From a checkpoint of a small mixture-of-experts model trained on Wikipedia.
Size: 9 layers, vocabulary 2048, 21.7M parameters.
Experts: 96 experts in each of 8 layers, 64 SwiGLU neurons an expert, 4 picks a token, a softmax router.
Training: a variant of Adam for the experts, 466M tokens, 7648 steps.
Below are experts of layer 3 (counted from 0) of a mixture-of-experts language model. Rows are named gate (a neuron's input weights, with its number), up (a neuron's input weights, with its number), down (a neuron's output weights, with its number) and show model dimensions 0-127. Each number is 200 + 30 x the weight over its row's rms, rounded and kept within 0 to 999.
Before each expert's rows: a language model's description of what the expert responds to. This comes from a sample of Wikipedia text that the model never trained on.

# expert 2
It responds to: Middle pieces of split English words, usually before endings like -s, -ed, -ing, such as fire-work-s, f-em-ale, dep-ort-ed.
gate0,222,208,235,251,181,293,204,203,190,206,219,184,202,175,178,197,239,221,205,172,202,179,200,222,207,211,172,178,232,213,176,183,206,210,208,193,203,201,265,118,203,153,187,148,182,173,190,214,210,146,220,164,180,225,145,203,171,158,269,174,148,217,192,142,244,179,177,177,200,186,215,184,177,217,172,205,233,190,253,216,176,187,245,212,221,212,173,217,214,152,184,217,140,123,210,233,181,152,217,188,247,203,229,181,199,231,174,220,208,198,199,173,216,211,179,225,166,194,207,208,108,196,192,213,210,188,179,159
up0,198,190,190,190,225,136,198,178,242,195,220,193,168,220,215,199,207,207,199,232,186,235,167,208,209,209,224,265,171,203,212,224,206,159,210,189,248,271,144,172,189,241,199,227,241,242,174,185,197,171,232,208,202,186,178,187,323,196,162,249,244,169,193,237,157,194,175,235,168,231,231,271,204,182,185,199,185,159,147,169,209,195,172,199,202,148,190,185,154,221,186,230,241,221,193,189,206,210,177,221,164,221,206,203,187,176,186,228,178,228,245,193,160,204,195,208,216,259,214,215,229,159,245,204,146,190,184,211
down0,178,175,211,251,174,189,202,229,195,241,211,207,161,224,203,189,192,176,170,211,194,198,212,220,201,208,185,218,165,227,169,157,199,220,216,236,180,221,167,158,216,189,200,207,194,221,213,212,171,255,227,190,222,158,157,179,171,188,216,194,226,187,144,196,203,232,216,190,244,246,168,232,297,255,232,190,224,201,157,187,185,170,143,244,247,220,261,196,172,149,154,221,187,236,186,198,172,172,194,198,155,261,227,232,136,183,235,165,169,171,215,200,199,207,166,240,226,250,162,215,223,167,155,221,169,155,187,194
gate1,178,195,199,208,254,182,239,220,213,219,151,215,190,161,182,190,183,200,141,212,218,156,225,200,179,255,150,204,270,206,225,214,257,139,139,179,244,209,176,162,245,217,158,209,163,214,138,277,172,214,181,188,212,212,210,191,206,240,225,207,184,182,190,231,232,203,181,182,215,181,221,197,219,236,193,191,238,189,174,176,205,221,182,194,222,179,214,259,211,232,256,205,194,223,153,188,185,211,195,140,175,177,267,268,199,249,199,187,220,205,153,224,206,228,185,239,213,214,227,218,184,205,184,241,249,180,198,205
up1,198,191,226,250,209,158,133,249,167,226,179,221,168,164,176,209,187,203,166,164,222,202,215,217,173,213,135,209,243,226,203,181,227,173,199,143,185,190,174,188,212,178,237,220,164,176,182,167,198,232,213,186,244,264,205,191,157,185,238,171,144,237,163,184,193,212,196,228,123,197,194,211,167,217,200,200,229,197,164,193,204,197,216,243,241,198,168,222,230,226,257,170,207,246,180,168,185,161,174,160,149,236,201,188,192,257,250,230,241,162,193,228,229,165,200,246,162,196,179,180,182,187,189,205,227,234,208,258
down1,188,182,159,190,209,239,244,156,248,186,204,231,217,177,172,239,235,192,231,238,243,211,143,207,149,226,180,200,244,217,185,186,228,157,159,240,221,138,262,225,232,193,189,169,263,229,191,145,206,230,202,179,203,234,197,141,206,171,190,196,222,213,168,237,205,149,181,218,170,190,241,189,198,179,236,206,209,227,210,193,249,225,225,185,184,166,236,191,215,220,224,165,191,198,173,211,208,212,207,138,231,226,258,220,246,185,150,197,238,163,190,234,149,214,241,179,247,201,164,183,176,209,210,168,204,147,184,197
gate2,229,190,189,167,239,233,210,201,228,198,203,202,209,240,202,231,178,202,209,193,205,176,177,185,153,171,166,206,238,202,266,207,225,154,207,228,265,185,253,167,200,243,244,151,161,197,169,204,202,129,233,176,212,213,198,220,186,202,215,164,184,253,186,210,181,191,201,201,163,189,192,193,237,171,200,218,171,182,273,137,212,170,146,193,193,193,199,153,230,173,243,219,195,217,248,187,198,237,212,134,235,224,219,205,186,206,142,216,155,201,261,177,196,257,219,266,246,153,179,215,193,215,236,212,221,210,194,198
up2,187,211,189,171,210,165,226,166,217,196,142,147,209,252,153,230,176,213,161,203,219,221,182,177,204,190,178,194,229,191,226,210,199,206,171,225,233,207,270,205,214,278,225,205,158,216,145,204,147,159,189,212,208,234,172,207,212,239,188,225,194,208,200,262,283,242,203,227,217,167,181,249,187,161,196,235,232,207,212,154,231,228,194,203,265,154,189,206,220,177,243,217,199,182,172,222,213,206,219,168,219,170,213,155,207,242,192,214,212,261,252,198,175,232,197,202,192,145,195,198,164,233,213,253,238,228,176,212
down2,172,234,211,214,218,166,251,176,222,212,165,198,198,183,179,228,203,218,211,182,161,203,225,223,201,208,178,169,200,187,174,214,164,237,168,190,256,188,255,202,182,242,229,186,178,176,204,169,191,187,158,193,216,218,137,204,236,228,256,162,183,193,200,200,219,206,188,169,143,198,155,183,232,189,215,221,198,242,162,157,230,189,242,224,240,206,153,165,156,173,221,221,166,254,169,197,209,222,210,200,235,244,182,219,164,211,133,209,106,195,175,235,237,184,214,189,244,127,189,192,187,229,194,211,260,192,153,168
gate3,172,232,187,187,194,158,183,256,193,134,201,176,208,235,203,242,246,196,280,214,216,149,164,229,126,187,169,228,193,183,216,153,224,171,228,229,200,191,237,228,199,188,236,191,178,157,199,201,205,135,171,224,167,172,227,212,139,183,185,186,191,179,192,185,184,184,235,238,217,202,178,171,174,212,173,200,210,180,240,223,216,166,216,201,178,226,241,243,249,179,194,224,160,166,228,197,198,241,222,141,239,231,220,199,200,212,134,221,215,198,262,191,203,167,195,232,195,178,213,226,142,211,178,239,230,173,211,249
up3,186,216,210,184,234,210,217,162,240,266,178,193,180,229,166,141,175,165,199,171,233,196,217,222,190,178,234,303,185,227,224,204,268,208,189,210,231,213,246,170,189,173,156,170,155,192,129,163,138,203,218,164,219,273,206,205,231,202,228,219,206,192,183,194,236,212,182,198,224,177,205,214,206,182,202,192,234,150,216,146,195,184,204,183,247,187,201,209,271,195,165,216,182,211,205,239,218,171,175,210,206,174,141,190,201,225,183,224,193,191,201,173,186,168,247,205,198,186,246,203,185,199,231,228,222,252,261,186
down3,179,203,183,158,201,138,200,210,170,204,215,146,221,147,158,187,174,182,137,182,204,197,246,202,121,178,249,162,233,198,164,215,197,245,154,256,209,171,255,160,161,203,207,171,198,214,160,203,235,198,189,168,234,237,148,195,224,203,235,195,218,192,199,175,216,217,201,189,162,170,188,215,211,220,221,200,223,154,193,214,206,259,246,168,160,190,218,170,207,219,188,199,185,266,230,205,137,176,167,213,234,200,174,157,224,223,238,188,142,171,194,172,253,172,244,213,190,222,167,231,204,157,182,226,183,199,199,196
gate4,201,203,178,247,195,191,168,175,234,195,201,198,199,243,230,198,199,210,175,196,196,226,168,170,180,228,202,181,246,213,267,224,204,184,191,209,213,245,138,190,164,156,237,260,226,175,177,198,164,172,205,199,240,160,188,229,230,235,198,203,205,217,264,185,229,216,191,181,235,188,156,193,173,201,229,184,116,182,109,177,202,183,160,257,173,178,186,227,173,182,215,140,214,188,209,203,178,197,212,240,177,237,254,211,202,194,161,231,237,267,217,206,169,215,208,198,166,179,230,215,135,182,206,261,174,229,207,200
up4,160,143,205,202,230,172,179,234,161,210,204,211,220,184,203,200,225,233,212,154,191,197,285,164,201,155,217,179,202,194,211,193,190,178,216,225,166,224,238,226,221,170,234,153,216,188,220,201,205,205,193,194,163,228,212,231,128,143,191,200,202,195,242,161,192,217,169,216,163,160,183,205,205,115,199,196,228,200,168,194,203,207,198,205,194,139,161,186,182,209,262,305,204,162,165,240,101,185,208,252,184,232,202,174,164,211,246,199,204,169,211,174,192,190,196,178,192,196,167,211,198,211,178,187,190,173,185,193
down4,160,218,259,228,164,171,163,183,159,155,220,193,243,257,178,182,198,171,179,203,228,226,224,235,221,195,207,213,202,159,205,221,183,196,229,236,194,200,220,191,242,205,212,196,208,227,198,237,192,101,177,188,174,219,178,223,256,224,158,232,153,153,171,199,190,233,190,207,204,171,176,147,219,237,198,199,204,162,188,173,221,205,256,233,177,265,187,188,136,215,202,194,139,226,135,162,173,193,245,205,219,229,227,183,220,189,181,240,253,238,177,198,241,214,200,215,213,209,179,143,190,242,194,168,230,219,187,189

# expert 41
It responds to: Auxiliary verbs and adverb endings in narrative prose, such as was, has, been, became, and -ly in partially, swiftly, Originally.
gate0,191,167,241,160,160,176,206,236,185,229,172,262,190,123,194,220,159,196,181,184,179,188,209,202,224,206,184,215,192,172,218,189,230,228,159,167,229,173,208,244,181,206,183,207,159,161,212,242,153,190,138,217,205,171,231,210,204,211,204,211,199,235,207,253,177,226,164,243,206,174,194,126,199,247,196,189,183,182,204,186,218,163,275,203,215,194,157,196,185,218,166,177,156,185,221,166,253,199,256,242,204,196,229,236,176,190,218,198,163,228,232,101,178,210,213,209,202,158,243,179,220,156,212,243,201,178,188,209
up0,221,203,168,151,131,160,229,231,202,145,165,255,211,164,191,188,136,259,219,204,173,198,206,236,204,197,208,216,162,196,207,192,217,206,159,204,238,157,203,166,188,236,196,169,210,223,242,180,146,224,177,239,231,186,245,226,190,235,189,177,190,221,179,232,232,189,189,202,189,215,204,190,195,262,228,175,174,189,252,196,179,140,276,205,175,205,183,221,222,194,145,186,190,237,198,218,242,160,188,228,195,183,237,206,204,174,196,162,215,201,207,120,200,178,251,185,197,253,226,184,176,165,205,210,179,264,204,163
down0,210,186,211,195,211,159,249,200,221,207,198,234,240,235,212,233,153,140,154,192,260,198,148,223,206,174,210,207,202,161,219,189,206,187,241,154,181,176,235,206,224,206,205,244,186,210,213,194,236,201,188,250,212,162,161,197,184,208,176,248,147,175,241,199,253,227,190,207,192,175,222,151,227,210,197,176,182,171,244,203,230,175,234,173,230,205,134,175,216,198,199,187,222,220,208,212,201,188,105,256,178,222,177,197,219,146,203,124,224,193,147,189,189,148,203,141,176,175,264,187,185,192,214,178,206,212,208,226
gate1,191,199,224,235,264,228,167,209,190,194,173,202,202,196,246,283,205,200,229,202,189,230,213,163,183,143,208,195,164,235,195,202,188,192,193,215,199,201,185,240,182,165,201,180,260,135,169,188,203,212,199,175,153,205,165,193,243,226,164,177,165,177,168,216,191,236,218,144,194,216,223,238,246,251,191,194,196,172,278,275,201,239,238,195,182,110,186,174,189,226,197,220,169,143,191,199,184,234,230,213,209,190,236,163,172,229,198,225,233,219,231,167,170,269,217,197,192,194,219,214,214,217,195,222,187,183,181,235
up1,211,181,213,198,234,220,216,200,203,196,145,147,217,228,251,211,219,171,208,235,202,170,189,219,158,179,248,204,150,198,168,178,205,205,189,183,148,150,211,241,194,210,187,191,215,235,168,266,210,207,164,193,235,213,196,167,198,196,238,225,185,209,197,210,176,163,229,205,275,185,189,216,280,184,164,198,167,207,221,212,246,189,197,168,223,173,202,179,231,232,176,198,215,192,192,172,191,201,266,190,209,238,147,229,201,252,232,193,167,232,246,219,205,205,165,192,243,195,157,88,234,211,253,228,183,171,215,209
down1,175,190,197,210,201,174,199,186,211,242,162,192,190,219,211,226,205,157,238,251,212,208,246,234,213,146,236,263,214,228,238,178,230,223,218,216,205,234,173,214,190,261,204,169,233,183,188,153,185,171,255,202,180,217,195,225,221,241,215,203,205,206,163,191,163,178,209,149,188,148,228,210,212,224,168,219,185,226,232,172,134,152,174,172,185,174,201,203,197,172,165,123,224,182,160,158,177,215,226,224,193,165,223,213,199,201,222,203,242,198,240,225,221,252,180,250,150,208,168,249,198,224,236,228,219,149,235,269
gate2,226,207,165,237,203,203,201,205,166,224,230,227,202,162,202,210,193,170,220,213,205,233,256,218,260,238,228,208,270,238,135,175,252,191,221,180,271,197,216,211,193,199,204,233,147,170,190,239,176,219,176,185,190,220,182,181,184,186,194,179,223,219,218,199,124,203,215,234,140,151,225,178,221,161,241,211,246,171,170,253,263,172,208,195,228,150,185,226,195,212,236,245,186,182,193,210,267,249,216,229,173,183,215,174,201,159,225,175,259,210,195,214,209,211,141,208,174,229,183,201,210,209,223,239,178,218,210,205
up2,168,215,212,240,218,178,181,185,216,215,210,203,188,179,165,145,179,177,141,206,192,170,196,184,227,201,178,199,241,171,158,170,218,242,220,206,197,184,189,232,189,231,222,243,149,220,178,188,245,161,180,203,156,232,214,209,181,176,169,210,174,187,197,204,268,214,161,223,183,182,144,266,191,168,196,262,219,194,156,193,227,136,187,168,238,175,208,197,206,179,238,242,230,151,216,236,146,225,240,220,176,210,172,150,226,186,234,147,225,199,141,186,192,165,172,256,176,189,179,211,237,212,159,138,204,214,212,232
down2,177,159,226,193,220,198,204,161,216,215,168,154,215,186,176,224,176,217,201,229,209,224,130,179,208,209,206,168,205,195,170,226,257,223,265,265,156,210,201,147,175,219,206,178,237,184,208,224,242,172,199,235,195,178,206,265,228,221,206,216,195,206,133,240,247,183,180,245,191,163,216,214,217,217,195,229,173,134,200,191,169,235,180,194,194,209,230,158,196,161,215,173,241,200,239,149,191,168,199,209,218,166,177,215,264,205,207,142,260,217,221,257,189,159,228,191,205,196,257,213,246,222,182,166,190,202,236,182
gate3,201,266,167,182,162,176,174,217,211,143,179,188,153,226,236,220,234,184,185,207,211,194,254,180,211,210,142,183,168,219,137,151,209,214,166,177,168,200,187,181,196,167,226,203,196,237,204,183,197,220,186,159,139,222,208,234,219,216,206,211,175,227,163,193,183,183,233,171,163,194,200,244,205,233,219,189,158,173,200,179,209,192,184,272,192,176,300,189,207,213,182,177,203,234,217,253,175,194,171,152,192,180,235,269,179,229,210,202,130,179,160,202,241,157,231,181,207,197,209,179,184,210,204,167,246,149,215,179
up3,164,196,203,173,228,185,206,143,184,215,183,271,205,159,202,191,175,206,248,217,165,235,208,177,230,189,275,224,211,231,251,199,189,168,197,195,221,175,204,254,217,216,187,222,181,174,241,214,215,197,231,218,229,211,176,225,164,213,179,216,193,201,221,234,179,201,196,170,232,181,178,92,209,183,211,194,158,209,220,194,194,187,237,176,180,205,157,178,207,205,229,211,182,171,192,172,235,246,260,199,222,247,197,134,199,177,185,237,196,237,195,196,204,278,207,177,223,181,168,132,202,257,206,250,169,259,210,222
down3,183,205,205,160,190,238,267,171,187,224,173,195,209,201,192,233,164,225,190,180,193,258,156,230,247,223,222,180,150,167,170,209,177,225,227,183,157,152,179,214,200,157,182,245,201,143,213,159,155,211,233,179,181,241,182,204,225,171,171,247,219,188,247,243,199,223,190,204,212,247,225,227,207,197,189,193,216,212,202,228,232,248,176,258,165,178,241,160,215,227,234,161,174,202,187,156,168,224,227,157,174,195,213,253,199,222,287,227,183,204,153,195,236,244,247,186,228,180,200,218,236,203,199,173,240,192,185,165
gate4,230,237,186,214,149,244,229,217,221,173,206,182,174,200,152,191,193,268,188,194,207,159,215,253,215,192,175,184,169,232,213,228,171,267,213,219,161,183,232,174,190,224,232,212,202,181,191,228,237,190,258,232,202,199,227,165,174,109,203,206,212,172,184,189,195,216,218,192,133,189,171,197,193,194,177,175,237,214,132,198,207,214,206,196,209,165,216,151,187,171,200,152,202,174,211,230,183,209,224,212,227,234,240,200,187,252,186,216,170,206,258,147,188,206,255,176,176,213,234,239,175,210,226,278,253,236,230,206
up4,193,197,229,176,224,168,281,217,216,218,210,277,178,155,278,264,212,197,181,162,187,198,238,187,235,211,163,204,205,167,220,142,221,223,190,197,225,189,223,206,218,209,177,215,139,196,215,225,203,208,143,191,211,169,184,223,177,168,229,246,200,213,213,200,260,162,181,188,185,212,197,229,216,196,185,161,205,203,150,205,178,140,173,187,224,175,164,256,221,197,172,262,213,209,194,205,198,194,252,202,226,172,198,228,216,196,206,185,214,165,175,206,227,177,198,250,173,194,244,128,222,145,233,160,170,185,164,166
down4,184,206,188,246,230,205,231,158,229,236,155,234,163,180,184,177,196,201,163,206,200,192,199,123,201,173,162,196,189,250,198,140,222,207,181,267,189,202,194,165,207,167,204,202,224,261,196,218,201,225,206,202,250,199,194,173,226,237,179,185,192,188,240,210,250,189,207,176,218,157,176,188,202,204,210,187,189,256,228,175,202,173,145,243,153,218,246,201,184,174,236,138,238,205,183,181,169,173,212,164,227,178,204,272,232,225,216,181,214,199,184,247,298,173,203,178,221,218,214,245,197,161,210,196,139,203,175,224

# expert 6
It responds to: Articles and determiners that begin a noun phrase, mostly a, also the, an, A, one, new, after verbs like produced or has.
gate0,222,164,231,176,198,170,201,198,187,200,124,144,198,182,209,263,193,200,170,201,189,206,210,195,191,170,198,163,197,208,190,198,260,204,230,189,159,186,260,221,184,187,152,184,177,247,170,172,231,164,127,225,199,160,193,222,186,194,185,166,196,183,217,248,192,266,191,175,247,183,205,214,236,142,266,172,242,186,181,239,225,168,224,192,190,213,178,216,177,214,188,217,141,202,209,212,202,243,247,261,211,181,204,192,170,159,216,231,166,175,188,186,233,173,133,215,174,215,250,189,250,230,177,162,188,196,189,236
up0,136,187,179,241,200,229,163,222,177,175,219,239,203,233,200,154,152,237,193,218,173,234,172,154,204,199,230,172,112,245,152,208,231,193,247,264,187,210,187,200,162,204,194,147,168,166,221,184,170,220,247,230,177,180,135,197,209,196,247,223,228,203,181,211,137,199,256,218,164,229,215,212,204,190,181,205,200,214,240,192,213,281,165,187,158,161,211,215,233,217,200,240,222,200,172,198,207,173,211,193,234,190,206,171,176,218,174,148,231,185,168,147,223,223,219,196,232,199,179,231,194,219,164,195,190,210,202,247
down0,191,216,210,194,255,253,218,182,184,172,190,239,180,173,187,163,180,186,204,170,141,214,177,223,180,223,235,193,164,202,172,224,168,203,219,210,164,189,160,174,185,223,176,216,243,230,183,194,170,215,185,218,169,226,164,201,234,155,211,140,261,179,179,240,208,166,210,161,153,222,114,193,191,177,184,241,147,164,194,245,226,253,239,238,139,214,206,174,205,226,190,201,155,262,200,188,197,234,215,235,184,181,197,187,231,207,194,218,199,181,228,183,244,190,246,195,238,174,237,101,201,203,179,218,207,199,193,187
gate1,253,219,191,277,234,203,232,181,151,174,134,228,210,207,203,181,203,180,202,183,214,185,120,213,168,203,253,238,163,214,195,200,198,177,231,195,191,181,183,167,191,202,214,204,200,217,245,244,144,191,215,193,252,238,195,219,212,123,235,217,159,198,183,198,219,242,196,231,206,191,203,211,194,206,194,208,160,184,182,143,205,179,186,251,272,179,233,153,175,182,214,208,164,248,224,190,211,194,127,213,235,190,165,212,171,204,218,225,192,176,160,183,201,230,179,184,255,182,225,217,210,201,271,236,155,212,173,190
up1,218,197,205,199,186,141,173,215,172,174,202,181,259,205,226,167,184,213,237,219,231,215,194,194,194,168,224,180,163,184,188,163,211,162,247,171,218,147,203,180,155,141,205,213,191,207,161,209,160,242,190,173,218,164,182,188,183,182,190,183,206,175,149,230,194,173,234,202,221,170,175,266,195,229,282,210,127,189,195,184,175,222,189,184,161,170,239,216,152,146,222,222,161,208,189,185,202,116,204,208,201,219,233,190,195,171,195,219,241,142,196,160,193,254,237,168,189,210,205,223,248,223,175,151,183,155,210,228
down1,173,264,182,198,227,157,225,225,198,223,196,224,181,143,230,213,178,181,220,245,212,189,168,172,224,191,195,251,222,218,191,160,201,191,242,216,274,154,170,234,237,254,230,253,223,171,236,217,210,208,263,223,220,192,202,226,177,171,241,248,190,202,212,186,194,211,206,241,201,157,197,184,152,249,223,216,163,210,140,197,222,222,137,162,165,252,154,185,184,234,183,195,199,176,187,214,198,235,205,194,184,233,185,238,144,189,197,196,221,248,145,143,204,203,194,219,203,230,236,248,213,174,214,163,204,189,229,188
gate2,206,218,188,158,223,128,230,179,190,110,187,133,209,174,200,215,192,155,144,217,174,217,192,203,163,193,143,200,189,226,186,175,242,161,204,207,137,191,244,203,199,230,239,149,200,217,252,167,239,206,169,260,232,231,186,206,187,212,199,198,209,231,212,279,202,205,192,134,193,215,201,205,192,201,218,200,147,201,230,179,270,146,147,170,193,163,213,147,184,219,181,218,213,118,205,195,164,186,194,203,163,172,206,177,221,173,188,202,196,217,212,221,221,181,186,187,204,224,223,229,180,196,225,199,203,188,210,217
up2,178,161,202,182,218,146,193,215,197,223,165,176,224,204,192,232,166,203,220,202,266,211,188,225,262,163,207,166,217,176,176,217,199,258,171,186,215,171,200,183,232,250,196,271,178,167,199,156,196,162,148,190,207,208,227,216,193,190,116,248,198,218,215,243,221,185,204,236,213,137,188,168,186,213,217,173,203,173,181,198,222,207,281,197,187,265,148,211,171,197,167,192,187,250,228,177,190,218,198,190,144,192,176,211,197,187,273,197,224,217,155,215,164,230,200,226,217,185,153,173,177,227,207,174,236,201,235,164
down2,220,214,133,186,154,204,206,186,208,175,231,238,203,198,202,209,161,197,222,263,251,226,197,232,188,211,206,199,188,170,137,192,224,208,167,205,250,163,257,185,194,208,213,233,116,133,263,169,222,202,175,164,203,205,182,181,209,175,225,244,143,215,220,167,247,199,197,210,221,254,176,208,166,159,239,167,241,202,192,173,163,199,188,239,189,157,197,207,202,169,220,233,123,205,192,169,185,208,165,217,185,196,185,168,172,212,176,232,151,236,232,173,223,222,178,195,187,216,214,175,220,257,212,182,229,234,162,187
gate3,165,214,195,153,244,166,184,206,217,233,137,201,221,239,194,204,215,191,206,234,170,207,234,215,174,190,228,225,226,200,218,230,236,223,241,210,229,235,234,251,211,189,228,109,213,242,177,202,157,215,207,152,210,180,192,233,210,197,154,184,201,211,161,152,237,213,199,203,160,209,225,264,241,187,171,230,188,190,176,282,118,205,170,196,201,198,186,226,177,152,209,185,187,152,212,182,154,222,172,145,208,158,249,208,244,224,261,196,202,185,206,217,215,205,164,235,213,216,185,218,212,194,214,246,197,180,211,233
up3,206,204,187,211,245,241,194,173,193,254,188,208,185,205,214,197,207,212,221,194,194,235,195,261,180,170,182,193,171,179,185,162,181,148,172,241,201,187,264,214,173,213,198,137,259,235,222,200,225,208,232,171,167,225,154,216,228,165,206,178,176,228,220,197,242,208,197,166,190,177,205,212,166,228,176,216,179,171,217,125,156,185,189,212,259,171,196,204,246,238,211,177,229,157,211,207,191,166,214,163,241,198,274,224,184,284,200,250,248,161,225,203,156,235,224,256,177,217,193,212,200,189,214,164,238,165,225,218
down3,252,221,194,214,202,184,228,194,166,202,173,199,214,230,171,217,192,168,161,184,246,213,232,209,204,150,176,239,230,157,229,229,177,231,218,209,171,192,204,152,241,230,210,177,172,262,250,211,225,231,196,186,220,169,159,140,193,173,189,155,204,168,143,230,217,178,192,200,158,209,203,206,207,229,218,245,184,123,183,240,230,169,230,181,197,255,187,240,206,232,152,147,213,219,153,222,211,217,199,223,214,245,207,225,201,217,211,151,224,248,147,200,199,151,150,219,206,193,130,219,186,223,219,209,200,224,173,153
gate4,172,201,253,181,224,132,224,150,208,210,185,190,197,249,197,222,196,154,211,206,149,232,219,169,203,233,208,206,189,226,247,208,164,183,196,208,180,174,184,191,192,212,216,171,215,171,222,217,207,169,235,189,163,267,200,245,190,175,186,200,192,175,202,161,204,218,221,204,186,234,159,242,179,239,126,206,214,169,190,164,196,204,173,225,241,150,240,167,197,262,207,159,177,244,193,204,208,171,163,178,186,154,222,205,176,226,180,190,223,197,224,210,226,203,232,199,117,111,244,214,181,189,223,264,212,236,247,178
up4,220,184,201,221,198,240,220,238,189,199,247,216,223,182,221,190,271,172,195,199,215,210,203,189,196,164,173,217,210,203,159,243,223,168,241,138,204,249,164,210,180,242,190,225,188,233,224,188,209,243,161,261,237,204,216,181,199,204,229,200,226,203,193,237,169,181,148,139,170,196,232,136,177,192,233,173,214,298,266,228,160,193,205,238,158,177,184,199,139,186,218,230,197,191,185,206,166,235,226,227,215,220,173,231,220,214,199,195,187,164,196,193,217,186,161,235,247,287,192,193,201,193,175,161,193,219,186,192
down4,182,206,179,206,187,153,191,196,147,197,184,172,190,199,200,193,135,225,174,164,219,206,201,189,218,247,199,167,254,190,171,208,178,170,191,190,179,124,217,213,169,168,195,213,227,170,209,188,250,154,178,190,159,201,219,244,233,217,194,224,212,218,218,194,228,196,239,197,197,278,184,218,227,236,162,171,181,230,191,216,277,198,181,198,183,113,230,222,181,208,202,201,183,203,186,148,236,183,152,209,191,179,268,188,194,244,174,228,176,248,210,201,223,261,247,207,227,215,150,202,253,158,169,153,198,229,220,213